From a checkpoint of a small mixture-of-experts model trained on Wikipedia.
Size: width 320, vocabulary 16384, 35.6M parameters.
Training: 286M tokens, 8719 steps.
Below are experts of layer 6 (counted from 0) of a mixture-of-experts language model. Rows are named router (the router's row for the expert), down (a neuron's output weights, with its number) and show model dimensions 128-159. Each number is 128 + 24 x the weight over its row's rms, rounded and kept within 0 to 255. Numbers have three digits each.
Before each expert's rows: "raises" lists some tokens whose logits its average output raises strongly, later layers aside. This comes from a sample of Wikipedia text that the model never trained on.

# expert 6
raises: " are", " may", " |\n", " can", " or", " and"
router:137110122120160119113072115146132088102112111082122160120138151113135159127161159114134155139133
down0:116081173143131145132117104132131160108080102130173121138162114105133154090142151179152119115120
down1:127104127143162117134114127109174079092132089094120150127136135140135119133158170124144162126121
down2:107079129156093129128093152148107166142132100120132101122089135109137080122098129078145140114142
down3:131143123116113122135109142142090138091174129119105098127126122091108133154124138126117139141093
down4:102150127110113099106135114115098112106120112114131195110102131149163134116141137107151123113148
down5:116123119116124096135140082164144160140106117100122150129123145111108096130128139101161129126101
down6:166147104153113111158138130154102134133152112139103109120137114127106129144192116171121130136088
down7:098090110120111127122104110141084146121106123106148142123126146104105104126159140154105116127159
down8:123112155144117120156149152143166172071068172175149144119135079095120150140096137106125098111160
down9:152153134136137165136149159154147118130076115114126157086128153151149146139114123124118170138127
down10:152115161142142118117103132115127133126117143127125128159157123110114067138072124122148149127072
down11:150121160096118154136084088127138120111105097127160129117169194118142158128127099098147094122146
down12:085125151089120066142174199107094174087140123150126124153093106106168139112134134102133183126124
down13:115117142101113154121149108111117094128130111103121123114169122130142120138159076133113162095096
down14:135097152140100099166111093115152076127137133133115141153130153109165165142132134140140144129131
down15:189091122104130098133122130145130086140136132147128146146091137063130124156141199126136145121134
down16:108115124097108138131137127134142172092135086138111087105126118125108153122100142113149099155136
down17:142079091119125146120118076152107127116159120097123119103100130145110141118117125112133169126079
down18:169136112097148116124187113131108146149102131112137130145135131144154135087144124150128105057126
down19:159114102165180160046137154117106153112146127107120135134181104101150119164153149146111159124164
down20:129119101152134130107116132122157144167129116100085124050140070141164167128124167145114112141162
down21:139061132124093125096105142110155097118109154085117138118139128146135112125110128134117139103146
down22:098126123131123139152139139073100053115157137110133124132144111105128124139117154101128163149160
down23:102140160173146119138152136121104148146142126146137134101099163111181156135124142137146124108167
down24:180095145125122141147149142112134136098120111123101089180113137107131125121113107083139121126148
down25:140109134129146143123172128114122118091113120108098169110121114115136147128106165126140115087132
down26:090158131133137129141134165151145144199097106140152114139118111142134157125152182097134152146119
down27:120103117136141153087142114126128090129107152125105105123125095111125105134179131123122130143097
down28:133100136134117097144098149088125170113105133167082140120169106128120160102177101160106135112122
down29:107110133098117152166133115126128151075119126166155148089114137161124098100148084156131086150171
down30:126044174131144133167139148162104122124106111085091140118164103131140141139097133157110146109162
down31:145130093165094115129134093147132150133109140110120147143096077089114110120118130128173134133127
down32:136064175126139153119131117167108124102134151107118169154155152108136113102138140101168140168120
down33:126128134135088120106140125104112132139149130110144122188141107092100125142136117156110144147131
down34:117093101113150149108123163122158126103109090087128142107155127124114155139135127108098155121130
down35:129104155129148191088100153142092160105100104117100161100107133066126107134101162119155129108137
down36:140129149144101099105157203100114152098122129139124154135149131137065155125156099154086110147161
down37:096144091168094157144151118134174178142122136149116136167089182143138073100138130160074130099137
down38:181152123121111125123143158123119125112146109100104087081084102139089117107110093127112145109118
down39:138094091164129140109146092184143111166121110104119135126138169107144133139190143124123124124111
down40:126089159139125095119176149087157158106135188180118125148107168124102129124167091104153149158083
down41:093180131119169140149081130124147146124118162133123158128115142162087115123107128146113132146124
down42:097132103137175112107144157130175121089155150156124153113100106097132134106157080125123162117097
down43:124130129150114084094112133093097091146131112092114150114125141106098154097143147170109139123158
down44:148106128108169140165166118147138090111080101136116105142118108096145159083114141103128141107158
down45:167116193129128145161161072079125100133155122117154110134191126112123113149142130167131100127156
down46:135157133107125104112093090162127157133169111133128139157125184169130102123133111122131103111169
down47:124162139169144136109144112156120104107136113093125120146134146087150164123138150135081143121110
down48:164128167109123161181154137132145130166114070136141168162165171148118145125165101098135078140149
down49:087069127125081141129135124132171123147151107148136128177145165119128136129159134160126098114113
down50:103108084111096168086092082138099134151139161094145129104088148129131083102090105126148137121107
down51:135096100113093139130121113121162104085139106107136114114139143092115145192118135112149139131081
down52:162122132146136143101130128143123136134116129131133103152145107090171151100149163101138157098108
down53:169115110142136145167139183133088147152100141147142149115113135118115142142110106166111130127134
down54:098118131154117134119111108148122190089183091126128121130129158152137143154099103107130114142104
down55:163117124140118141099128095136109158122128149128085144089165164120125159132096157124165099136130
down56:106149118120094108100112117110105163098094126167163164090133143140157131131129139116091131135108
down57:112137199125151109125166153146119138120121118173150115084147093134147139116103132134087144140133
down58:076142116102080150057133133108125111086122139120097147107145206117107133165135113117127125113113
down59:126124140163106113169149143120116106113150064118126130134152129190130124133144131163096118159137
down60:136132104144179109138117116145129112114140100094127140074113129149133123054096081111115105102191
down61:100179140141107153099134071127155130125164122100107098160103162144142089165131090116158132162134
down62:139137146148163134106165098146109110124111138136097113123117114135143039139112147142137068167135
down63:124145130101122119103124140131119120162131133143132122126118138151147137074114133110114125152139
down64:128106107112158123108147119128106133182097151155143105149109105134121156142140180131075102114122
down65:102144140123141123094103105137092118127102109101133148148125137105110155097111090139065150141150
down66:136123129134117111122105155128147165128118103163151117148108161130126091114107150161121068136138
down67:136102162160151126106151173173123142135143124180099126133098130111111130122113140170125116117147
down68:172079121171150123145124141120112141121115136066119134126138112153146136136095164153142133104109
down69:105108110108155210113138109143111150122136179143133128122138144134070128100139196115165107153158
down70:130154143142132159182111080161141159130138108142142137138142127145153098109132091127086098134158
down71:151122139116184122114110106155145146139118102096102117129121100106126125063106066118096137133153
down72:119152123122086127077128079199141155125128137140158120153159129104166108133106166146119122079165
down73:115129114099142133098139140150125163151131151141109131156141134132157103093141153156099128155146
down74:128124106146148143094132152086151115124122152152119143146143137108116108154153108135111157102094
down75:147126125100136166120069067140138152129103114117132130111109110129144107123086175094126108151093
down76:115140134137123126081135105125127117121134171160185086160134186103121084166125124133112091133135
down77:118124120128090101094137154118076136102142151111147105108096133092132105116091099155109102110155
down78:121089069142146138119100167111143112118140110105118129102165110161147159149163130101128150122119
down79:150100127131129117175115136116127108099130100132121144111134134124138104157116128149115149170117
down80:117136122168133116115103112141126116104099132117169139151128114117162137149143125130131154144126
down81:121130134107099148108145135123102114170147150103127104124163136142128068096128153135121189118111
down82:130148120095149151129121117143131115170118132122124130116144104107091119157118142126129126106098
down83:115146124113160145119143129115104099166124174136124110110118111106147116162125172134127091143178
down84:157141099087141118095109126147161103131168083131139191115110129142100162150161139156138142105110
down85:139096082117130134146166106157149113114134096159132113113108158150123171152153121107125092108117
down86:130143141169131107116138083174104167150118095153090114149120110087117143117077123112134107112123
down87:116140168138188149097160127137116106106112142119145153130140140130157133120123098132144177154124
down88:104144161121148110143141138176138139122156139124143111135132101131177166151187130145103117100133
down89:143123108133119065144129163125135120123106140118116125108138102134155118087159117147092127184116
down90:145121113136106080150165101115175149144092115151117151138132121118106178170104103160144159117122
down91:137122154088153144120121124098152156102118152097155137143082091089143141163107111093133137100096
down92:113123124093142091099151138129118150153107145139126121098138167133121115115141126125107135114115
down93:137142150098126156140114132123114126111126156115130124162096108064106179118070079098069128126114
down94:143138129126116108097138119131131112124124173118106112130140108128136092181122152142174125143148
down95:122125151119130133105106133125102139150059118111126135117152071142095110149152115211129115145073
down96:120086156102117115106095121152145154124157128089109112127121111118131139110125143167085108105134
down97:152112121117152156161157123145149131146117093125140112143125155130124144100110137147083168100111
down98:108128100157103164148143129159098123119124124162121082129149142118149145116122112114150094110130
down99:155113113119134186156131134113120097111108143085103114129127112111155121088095111134107172110119
down100:106083167154107159158113128114148108069153152124081136117140114109130137115142137123108136114112
down101:149138115148130123100078084152129115121101127118130121099113077130128177118108133130128170143118
down102:146131118120127066154163142128158106165075136139119114110102140111180110084104143156143168087166
down103:180145124108093125135113120103087124110105133136137157091116078145132108125063122096112080119099
down104:119148084107105077136152124094146112117102128107138149134094164112168121149120112180140145084162
down105:140122102113174131109118154140106137104121103130147102159142131124113168107069151127130118134127
down106:177171089120087079159107125118143106076105192116164132111118082152107128101106155132140180119087
down107:140131132085152119131119220126145173143060131138095129107118129106107122085101103131120147120141
down108:157144090141119091162106146174112148124135095111142122121080171122122115129125110188119149146135
down109:155120138132143098087128123121102138132122123125139153127123106111098106081082099120132163149152
down110:099180097119107138121087146143126157131061144162113131142134127162149105123132123115106159115116
down111:181108110107137161136118137121165118089109117126125099167128119108105102122142114104110114117147
down112:119119171139145125138108145164153156134138137096084146121124122155119155096078119103095137152190
down113:143094170125123158126135132113122189120116147106150144130123158063167175085126130160110157152125
down114:143152141165121129134147157103118106095150152110132139109130145095102144156112110103104101137143
down115:130092076158135163129117153121143118106128097095123133092134122131098120162134123104119158098102
down116:146115123167101111149115111113141131115112129112154156149134108167145136122120123155118122115156
down117:115110133115103139146099205161109156099130136135102149116113113134134163175096145158157127128172
down118:072121143106088137140141114134133146164131110143140165131127166143114116128073129149148102120127
down119:137112157150165091103105144119138156073121150071147099118108178099133075098132179164131126162129
down120:143111154129095090180109134127162102141137165126126129069099107135127117100103141076146123090119
down121:147133108164160142144138088153145113152084141139096137119188102119137139121137134123092145135133

# expert 2
raises: "s", " Rovers", " daughter", " Governor"
router:137141111117174096149079111132132108094151120090133148152128126149132133133161135091111119116134
down0:157144121108139103117130103114114123104137124141111125127088114147117123150130109110157127104147
down1:151132142146124135121125128153112105099164110139107128124113116121107085134107123128082121137132
down2:080139126172141122122127136137092122149098123117132137099120153149156111143134136163125126146163
down3:124098119105107147124148111107119113114118146152169138083151103119144165119120143110150112134126
down4:102141094156117153124127105133143107135161093143111145125105144122102109136143152152118123123123
down5:146129123113124105139092139121104149167151140137144092128138105117139081136119178125142101153110
down6:145134141116133127126103133126146143069148131128122123131150112086113157153125138080088096137080
down7:109132152117152127174121148123126146104145119120135145142113147116127111110144105067155116141127
down8:122110123126130131118096105142134084146136138122083114128171079110139132112123125141145071147147
down9:101102150121088087106082132148133104128130130132131097127101182167123130088113153103160119092130
down10:162113143158146144154148192114109117116151182159108123126126121135075092108145127168134105137127
down11:132094107087126135131152112150096135080121104121114138151132078088123141156114103158113133120139
down12:120109144191140093097113117127134123150130130178116123123154120141141108157131160155150122111161
down13:137106149102148121121135157106084139121116137175141187156128130094112175124097107099127089104102
down14:131156135110156096117145147149134128119138136166129127122092104129132172109134126148111132088141
down15:177147115177121091145114074111175086162137111135176126150095104173141102141119128068140061154136
down16:112134077106121110111107143135102115132096138156128131104101117118110100121121107152125081119111
down17:100087113110119116165119134135127126137132088080136124112147133128114141168131113109138089103131
down18:130121158125131184083128136090122107129111123121101104124118131154142110143126114118148150127139
down19:139153129145143144109128085099139223150141119094161117154113153148147120111159132182131083127103
down20:090142130183115083115131124131110145155139096115138147106142138134125110108131159151079143128105
down21:168124135098154141133161117117172129077102174146124157093124160132123098131163168123161132105082
down22:160124158172117173133112104120115139094141147136128130155119156161109139095125172118096129108153
down23:149160118119107087102071080133091137116161080112137117175135150134098173114119088107094124143079
down24:136119167112116116129084162098129095142121126120086136067102104126155125111079146110138106119130
down25:057145122126166104109097133162090149113127144133146132108130150142095129147140158157159121129129
down26:141128113095112106093117138100124122112164160060127114105097123113091114180155116162077127075120
down27:152126137149150142116082165109142159167131187128118105135084139137077120164129112153099112090110
down28:137152095107168116108104122157103168130179108114144136125141135116073111129149128127129123116110
down29:160145162114134105087093121133116147115139078130077089122116101184094149114133100163124141169171
down30:126124102097124113121107122115142114130120110110128125126136133100099142123138142112112121113134
down31:154167127128132105110130140125137177109109177119150137129102160119130104161125117128117103128136
down32:101107127142135123134131130129144109126099122158137118093116171106130126138091112186151096140096
down33:124149093123116092119123113118151133121131126107144140118147150104139128136135122117104094092088
down34:153128115087083137141145144123080187162106133105136165130102108129157131144122112111095151102134
down35:130112147091145104119133150116130163099151151122129090124133126084128113110104163140158108160119
down36:150132164141146093095098120140132142125150129114138106110132144148130155128135154157108072119110
down37:127089117147129110116096139119135166114157119135110147064079140157113138116110124096082144161153
down38:135138104103123150118136107109151146173164117140150133089066148120124124164121127175105133141149
down39:127132124105160134098117116051129117134144151078123148091128136126074086168148149157083108080152
down40:087136127159150157150115097104130123118109101158135123149098117132140103104133146124150152154113
down41:105142136099086165120128141150134166140153159107157113142127161073154136106126106131121088134094
down42:101129133117111133128112128135107137157138155133134133124143137132128097113139127107123160105129
down43:062084121156144110114151121135133173163116100100101079108140121154146102164127138102103102170110
down44:138183140103096075163122114106117107133098122132159128127126133158101097138165110183121099107129
down45:137145131120114170140128128088101178144140084135140165107167119132111126150155145083100126126079
down46:193148143080147130138109136158126150137137120152158111129122097102114096119123119131079098108097
down47:118116133116110115184128170170127155111126118147159115134149094130122126159162110128159142122103
down48:146147190106127101126130167163156102114140144115116095129126151158106079143103128130124131093106
down49:126129202076134142097146133125123143091168177184147136114132145118124121126099116133104095135083
down50:132130154111166114136145101127107137115084127057120161124135086125087138181126113132122136109106
down51:117124128120092096110110114138166152135120148133153119149134169135102113168118144119134135130095
down52:120127114138092121151145127165093129108111113130126146144135130126090131099174077140130179107106
down53:167110143146127139141148110157098075133088116160095088120165085102126119109151161123146129124108
down54:139074183094138135093124151099139106080106097110116126140156128107108146139106169126098106114090
down55:146072116147134151160186129111154134134092132150123119143124141134181106143124112122102141155156
down56:112115142128126182133143133088138134137125119128158153090132082137125087142106144135115101126093
down57:163123134103107109103113114096153116105118062123145157142151094141110173144143072105135146122127
down58:155189115165108111094115159118095092086148105132146121124128147116107118134142110116092115135100
down59:180114096091138086119117094146076135111163095111153119153148121113076122130146101111122128106096
down60:145149124115149101101094109109122180127130161093149149152104209154104097096141177108163098112144
down61:107114103124174126096115127163103128133072154127159115101100122105157085148134161127144108138137
down62:157108127142134165117144140157145106142143155128114154140122147118141146121132079130114154109166
down63:106105140119074104128164131110112115157162098128127097156166163178159132124151111111141158135129
down64:172180152109147111096121133127145124126091124131101163096090115118104109151131167163118146114131
down65:107116100135093124145127093102121160089117144111103160121090156143123138153124137067118156127095
down66:147078132169153145134095115106119114083151094168113161115122157139181137090140114136152132068128
down67:129154180109126108129123144078120142185090130116132119109159154112144118127092168122107143072116
down68:126140091119123127107127124153124149099111099096104169126127110097113141103106169132121115152127
down69:112155149128148129156136137099167116145171165102140106120154194138137118131142124101130148115088
down70:118117084123126155135114120112119087170138151099072133113114141138138130165122154133124102122112
down71:149112138130152135113142139122147128168138130090127074126113164153109132166142182139076176115130
down72:116156141113147092100138107124150137111130117098100162149132157139102140166140135081141116076080
down73:150154135098109110080137152075140141117150127148119119114113167092100153152152121147113179103122
down74:126144135122153150101078084107094174115149114112124147176120121123104111133163132143087122104158
down75:086141144134173131141088098092122106142174148125117094122115134182154129132151197143160121140144
down76:129152113115142122096100117099134162102120107161170140158122111131076121123108104124107111122104
down77:146137123116112125127133136105117138094176137131148146151115144110116138105109093097131106137113
down78:079107128120142089147126072169150108142134091126121102123125170142156103131145128125089134136166
down79:144123094127162105109155117164102130100137107150135146141071141072120149126130109125104175116134
down80:159101130126074130122131113126123134138105106142122151134166126107143124140153121104103113106141
down81:098152122122126125092114097122166141133178149109113110112115161171154119104127164137136132111141
down82:090152154110122127130146197102101138132154143112173118114164136101128097114124156160129120081137
down83:129109141123109138122147100112147112151094100116080148144151147122151114134108088151095108136136
down84:154104126130135069127137098152110125139108147141120086120100127125149098087116164111123120128097
down85:157152151139120100080139093160115102097122128133137134183105166127104109098122150095124103135146
down86:075132122151140134146114105111145133204082124087140096112121169158149097124113164114147123140131
down87:156093108132155103103095098108108120179083122150115117097111137110163137076069135105132093108130
down88:121163132100120116131107084149153127138122153138129109119127119108123103152165177111156121143112
down89:116119139148121187136120156136094110137142131119122112074134097127126162128114112105106096132140
down90:087084126160142126163162136071159158140112158120089100139129129167145132129105167123114158162132
down91:161149149063132102115143127113139122140173100139171118152151169123095126091151081114120116123096
down92:106121130130142081111082099176139144109096134126112107111158112124150126165127107135132108134123
down93:176124086120151125183112129163172116087108116131145135155128101128130148136108102092094115136143
down94:105128142106140101110056102131109121125139145178125147095117137156136113136133128162182149105116
down95:174120192139122096132120124109126166100114128153107122172136140121137098143080123097110142073114
down96:128127101113142120129088127138089126101143135101146127186127131147107163092145096155081156136107
down97:127128192137100135131139127112124166110173150124175099163130091165132116149131146126096142111139
down98:074138154117142135113125154207147146196167110096146125138108145148113119132117093174143108142082
down99:166131088160101147103188080133153094107146143158121147134133171094144128161123138125170135077078
down100:153139148082101078146089090163112124119163089106148125142130134149114149132141113130075136124127
down101:188143148066163096114103124120156155109142135111145133160104105070119141100148091145100110123113
down102:166119131134122122137146106127173109143139111150147125141125127155127142081127143183152122172154
down103:143124130135123134112120153125129132121152134102122131124143159149118113108145149098092109145115
down104:055108116123100131129120126122127157083107094115159138132124145123161101157127115128117142125133
down105:128133110130133134147145082105165144110105123109118142091109131114141102105117102157125120122116
down106:149143141117067102159164145145149142137103133138143115124125143130136150117177123152147159120105
down107:141091140110140116133126070132129143143134136130133076169127111120167090085125153105092095098114
down108:141136125154132128147145153150119077141105179088088075126099149137130140112111111116110126137114
down109:164139110109164130126156163137148128166090157139180118109156153105123140125138100134126110086090
down110:121161147088117120114114132149071121175124107134105108148116153166108159178164122175131108133130
down111:158122092151156109107147112117063154146093155121112136122082150109136107121136097099110145117117
down112:166129110099141126099122154123123175111131151111112062110170126102136136106125112179125130120105
down113:119082151157141143104145112120141133116140120149091125176134102123160108103150111153087151141122
down114:135119158116167152147096120130104127131121103113134105129120155155111112145152130102123090116172
down115:197144157113140161144085125147132122162128121150143109121143085163150091099097099092102066113111
down116:180153096076124133103128136133087137118125128129171147161153090123105150154118096077096092124095
down117:144126141103124113130136134124132107127104136130104117099119061080139124140140117129128089195118
down118:106141172162154135158136081113173140074120125105136086157109084146112111128104115116110157147054
down119:147112094135154142160135119121114107103106138119127094141121152119132132100128164128123140127111
down120:111145134136116143163143127121088110143124119162131140139125123125096131148115142174096152110138
down121:105149149100109064145129124142112147095155132133174107198174136128089162125112123118086114119084

# expert 0
raises: "row", "able", "ids"
router:110118124117151130146094090135122126115131128101126136187101150086117094138125103107122133169094
down0:161129126138141128126116133131142115120120151144125100146100111113128155104118162117114092154126
down1:162118091128152108110138102112125118129112103136107123117104136119139139125110142135113143161166
down2:145122134099122122155125150139134113132098143126180113117158118125130135090146108125128134119148
down3:120154103141135136158130106114108149123137132109088148177114122139123167086138173116094149167160
down4:118145123132132123090138141165170114111126148078114144095050098130126145099118124115167137130051
down5:062100174130153111106137107110150143129124157139165087164161121152134120142134151128125103167126
down6:140152149097117157119128120118123138135140085106158159105098110070157156127149170125131109112156
down7:149119111137148090090144138151145114114125092125087136124126054130175102166130108094134135148150
down8:120139097123151124146127128142123124136128154142121081132120146101093140106172088140141075134173
down9:133121061141106089109137132146142137109119165153122129157113137106113119112144143122119128154140
down10:133111132121087127164152133145149157099137143090113149196076130129107098146123149111096146166104
down11:106115128082147154098090122107103097127130135131149120116117128073119134152077110151144101151157
down12:189095126146141135095131104108124105101146106123131106105147123131108123126125107098162156103118
down13:103122136124127144098148079134116140113116095139154095126120164115118154138157096115202122145101
down14:158112116098124115102132136144153132107139089142108138121137103113099143099131112156116127122114
down15:130141158141088205099104138171117149160151148157094130108128155195124148122093144139130063086136
down16:109161129143134074125098127099117130110117144141131093124127144124151109158142137111111125169159
down17:153120121108153148105119095162109130133128133153113110118099154111145117159120110115163092117183
down18:121110105146109140154133131087153185191104137115150171147132127113105136136084142152151085106101
down19:132124142153148141118074130148147170133162135124121148102115170138154160093123142121153145137119
down20:116133133109101088159158137112117148169087123123125142127167142138121112138096119120141134115150
down21:128115123128150105109148142162102124155149160109171094134120151126101163115107145123155140102157
down22:133144167108102139131157124122146137112159079104138105126082116131109136145147103138149160125148
down23:135144067092140145165110101132163103160113120104128148119113128108100066169134122140145179136126
down24:062126118138076129116131153166138163104124132142150104152122133149064122098095135134161141105154
down25:122105111131116146127117135143103150108134141100127111163153146132128131107176093120110157121115
down26:108106170166099120112115089122113121140159103129155111095120182155126110139161114080163130123113
down27:107130134132118142149096128139125111104082112119126179120119121095089140127111146132167097106145
down28:131143092175109095115115153142157137143139150151136093119151127164137151124136166127099100109097
down29:103111081123138123140143141138134126141080133136109154160185144126129097105172079158131106132127
down30:087134183116097088109111127134095140116115121110121148140156137101107122132106131136096118127127
down31:074116146128112160181087127126120093169139147126139125108126114144105096116128106130161154138156
down32:055138129109109167127120165096115137125143105126158161110147146148148128089148120146156117121163
down33:154125139136145140092148164161130110118100140135097170128175122154098146146108131111079095122109
down34:138124140154145121142154138133150111119172129095088114176099144119107142189089107127118150175133
down35:083166110129166082103149160142114134078130158134187091125133077117106095097116152127121104124076
down36:120107127135099148099141166122122164138108157125162100122118123147132148150113143150138113125121
down37:142154129115131099124162190132135141109124131124156136084119135128107130065133128163130140114128
down38:118130134143128132140103104108145124141137100112138134130120135129141123190148127116130149143142
down39:104136093104111143129114088104135138132112160168104125070121170144136148113106148085131125136149
down40:137134155148098158098162128087156109114122089099089106115168117149096128110081167121107127123101
down41:108124164112149197148116115113101101147116132086152087118165133161176152137136168122140149054140
down42:142119141112128113191117099065145088112168124123163129120065110111114113157173147130085107164113
down43:146161115108130138106109127119129110081113126139175161153180177142115120160135092119123143060145
down44:114107166170108130126140122142146128162147114141076118138161170160136103112111176134157107148124
down45:162138128114157134140146147132140120088142135152146127109164094105121083118089123110145154148126
down46:130132129153151159156075106129097112087131144129113160159091151107113109093136135148144070148095
down47:132094136133148105158143116140138153134103134113099113115113135114160100182129111119090142134103
down48:154167122114126148122131115149139157197113170147162104100112136079143155114139107136142092120069
down49:194119145072116134111077171128121134105142140152116098095146107114107136104108130111102116155169
down50:113129106111140124139116149111122113148155165093099097130114131123134132092125167126142128143122
down51:180153141150124099119148125124146094130153122135146109066139057126105113157177138125115112114104
down52:109146130110127104127121126121134158109120097116140158111138125136121110153094139115113147097107
down53:117137122128105117134120167140144136183116106159109120139086120119158116078138113128152080120102
down54:124125136120095117122081134091151132164098097124116175151153109104165114118089167145140100132103
down55:127111135136107108102173084101132145164128096120122092133120154091136139134149113129128110100155
down56:121105131117119082106102164140148099108133115148136146123138116134092128108116129097176119093173
down57:132138108124103097141107111128123103143159142141135137116125158134118136149146129111134105079118
down58:142133171109107142101126111123136125149127107129124133120135127128138082174138134127157092113119
down59:110169161131102132145124076111140149146086132089134137132115112104114053163156128133108135111132
down60:075110144091127096141147132159178121136115119139161132099117128139114154115157107102094111094126
down61:078115126150139132131130033097131122137136101131108134134126138129167082186149149109139127205131
down62:138101164096138127119158140127159136126105069127139149115131111119125118091106187135132142112147
down63:196132104135122120132162155150104055081116139081131115152131122059106153147107137074129166131113
down64:115078084119136138150117131129117117130083137138126119157097154112093122104115102135128111201115
down65:157113154147135088136120114110144129152139145130137141113084164151150157130144155119163143095122
down66:148146132106126174140106143083104134103135125125117132112172122091086121086134136154131135110128
down67:175122143153123115123098121128132093123102100136117149077099146138160157142147136068136130161124
down68:140137145134113111109086122123117169136132067127105126125127149135135132141120153139107088129125
down69:072105108131112159131136091082133146131140134128165099103085140118132108161101122099167097144081
down70:129133132126183121086125117081084119110139081089093152129086173092144142119129108089104130166115
down71:121147077102088133117114114136173158135118181153127093141123143143122123118114147140101094110109
down72:111140118153122161120136073167116164170126143134117118153101111092128130133089099155163111098143
down73:129129150132136138124085116180138112106122122137116167079126106172148181156152165152131121145112
down74:121116109152167147120113134119159108114082139122136136135092106150091115132116146127143136144103
down75:078113098141076136160131136156144111128131103171131117100110152123121159132145129137144083141153
down76:123154126108105143129095094146205133141119150090144176157126152144110120169146116165130126118135
down77:161140123119122122130096130131142140079107078123103168057155128169132142155142151116167149136142
down78:125141146099115112181116170113123104124142090117110128143127134139132144156143134190089178154152
down79:092132130089096121103100136105147127161116111098147155127118151126098143146092156155114143112126
down80:112085099158131120079132100127133150103172150109141148093140164131115130118130101121103110127121
down81:137124177169130129123090101145165103125115121118126110152155159167125109100104137134164112140134
down82:110148144117137111111141097126163145111132126074149112128144099109125135128171098074134149087123
down83:127153114141133135163102096082097134131127161102172142150131134138139101179124117140114149171136
down84:121131181090114123106165149143149091129131178130129140134132120141107085155147177105107143150074
down85:152140114132127164147124127132118154145150131123138099151118126131155126084121185110104129125155
down86:155135124111112160147076105125168146150132105081123116135153172153148139124138130122141151161123
down87:077127148182111138121090073121116141111152134100153102129140127148129080070137192088124130127112
down88:173129121130116129144128159114138120148098150151132105129090128145138174097159105127148116068094
down89:103160128123146142127099109168108144195121121111117139108117148142154096121149186136110149117143
down90:135142137107157129105139133120102070119122115111069134119132177144121114110092161128108116131124
down91:099126096139126143097107130152169147140138166100110127115181157102123130132144144125144126138144
down92:154112150078120147130080145108129122118100107131107129108096136123149140131101123153105122155120
down93:131119129118104155112044142138151163114163163130103083155114152153119132131087143123124134088143
down94:112145168151122179112120128128105136138157185098129127105118157151133124090161181090121142161137
down95:119132120115124137123211142146088103130147125114136081109144155152140159137117110125102068132138
down96:108115136069158139158102163128150117121087128167134115110139067096125134125144152088137144122104
down97:123159126132136121147071146099106138124143127159145137116094116155139166140135146158095136103101
down98:103125067120150111130143121113126149131135117110107133134140119103139117153157126111116184200095
down99:110130147150141115105117079123105134158091121107094147124137162125151101130117117131188050111129
down100:131125097129104143107128110129126128182099163120138121115113084135109180125140125126154088128107
down101:138206096151185119129131090098100119125157140108169126117149155119153169083142181102149159095111
down102:096130127145144155106117099116107109152108152116129141135089127134095116114144128179125145147115
down103:104142131095146113101144164123129113183118120113142107147145130112110121130138096144099170150140
down104:113094124165128125138152151092145154101111156103134122135139118113148128139080097096136122120114
down105:153151120109123129130112077123112114107180149146161145109126131166099099098144073138117128166104
down106:149133130128144131153155117143100165168120137122117144143127100127120120119135125090075110117093
down107:093142143134142106125148124064124160126113119099153149095135103117156125081123126137131083137121
down108:189122123111084099120111138088098163171102141145128116125128134120136110136129120140106144124113
down109:142141124128133103145113135099127096116103082121096125127126085149090097192143147089131173140096
down110:127147114127116102114131129115104119119117103121127183147133135144139119165127122143105153142096
down111:134136137129159161119171152096105162090119106128126103147101095159113133134146109125114125103111
down112:118146130109125164158127099096147127151085117141072115107122103100138121146171134148159115143130
down113:103149179108124089094177130166161141146119130107140110125104106099082099157144127121122107086151
down114:094130106162170074073143133163087124084146133138126105133121113081110134174096125115144148115126
down115:136166106141175114101140096124139105091127139101119114131127101149152078142125145148104136098127
down116:108144128143043085108161095120122151140172103131102132109136108163120126156132158088134112123108
down117:100097141150110144171116077116111121153142147132167117165129142131140081147167142115151146160106
down118:114149122118145105160133120129122142174116161117108139116106200145134103127114130146090122101153
down119:148110120123136127117129084127100119118125086120122143134163139127093124087131114135109131113158
down120:108138113100162140097106168142130145112174068136136121129140147144133213086141125127132155121120
down121:138127112180141110080124118125103142126166139107155083140189128177186112155143108094156168113115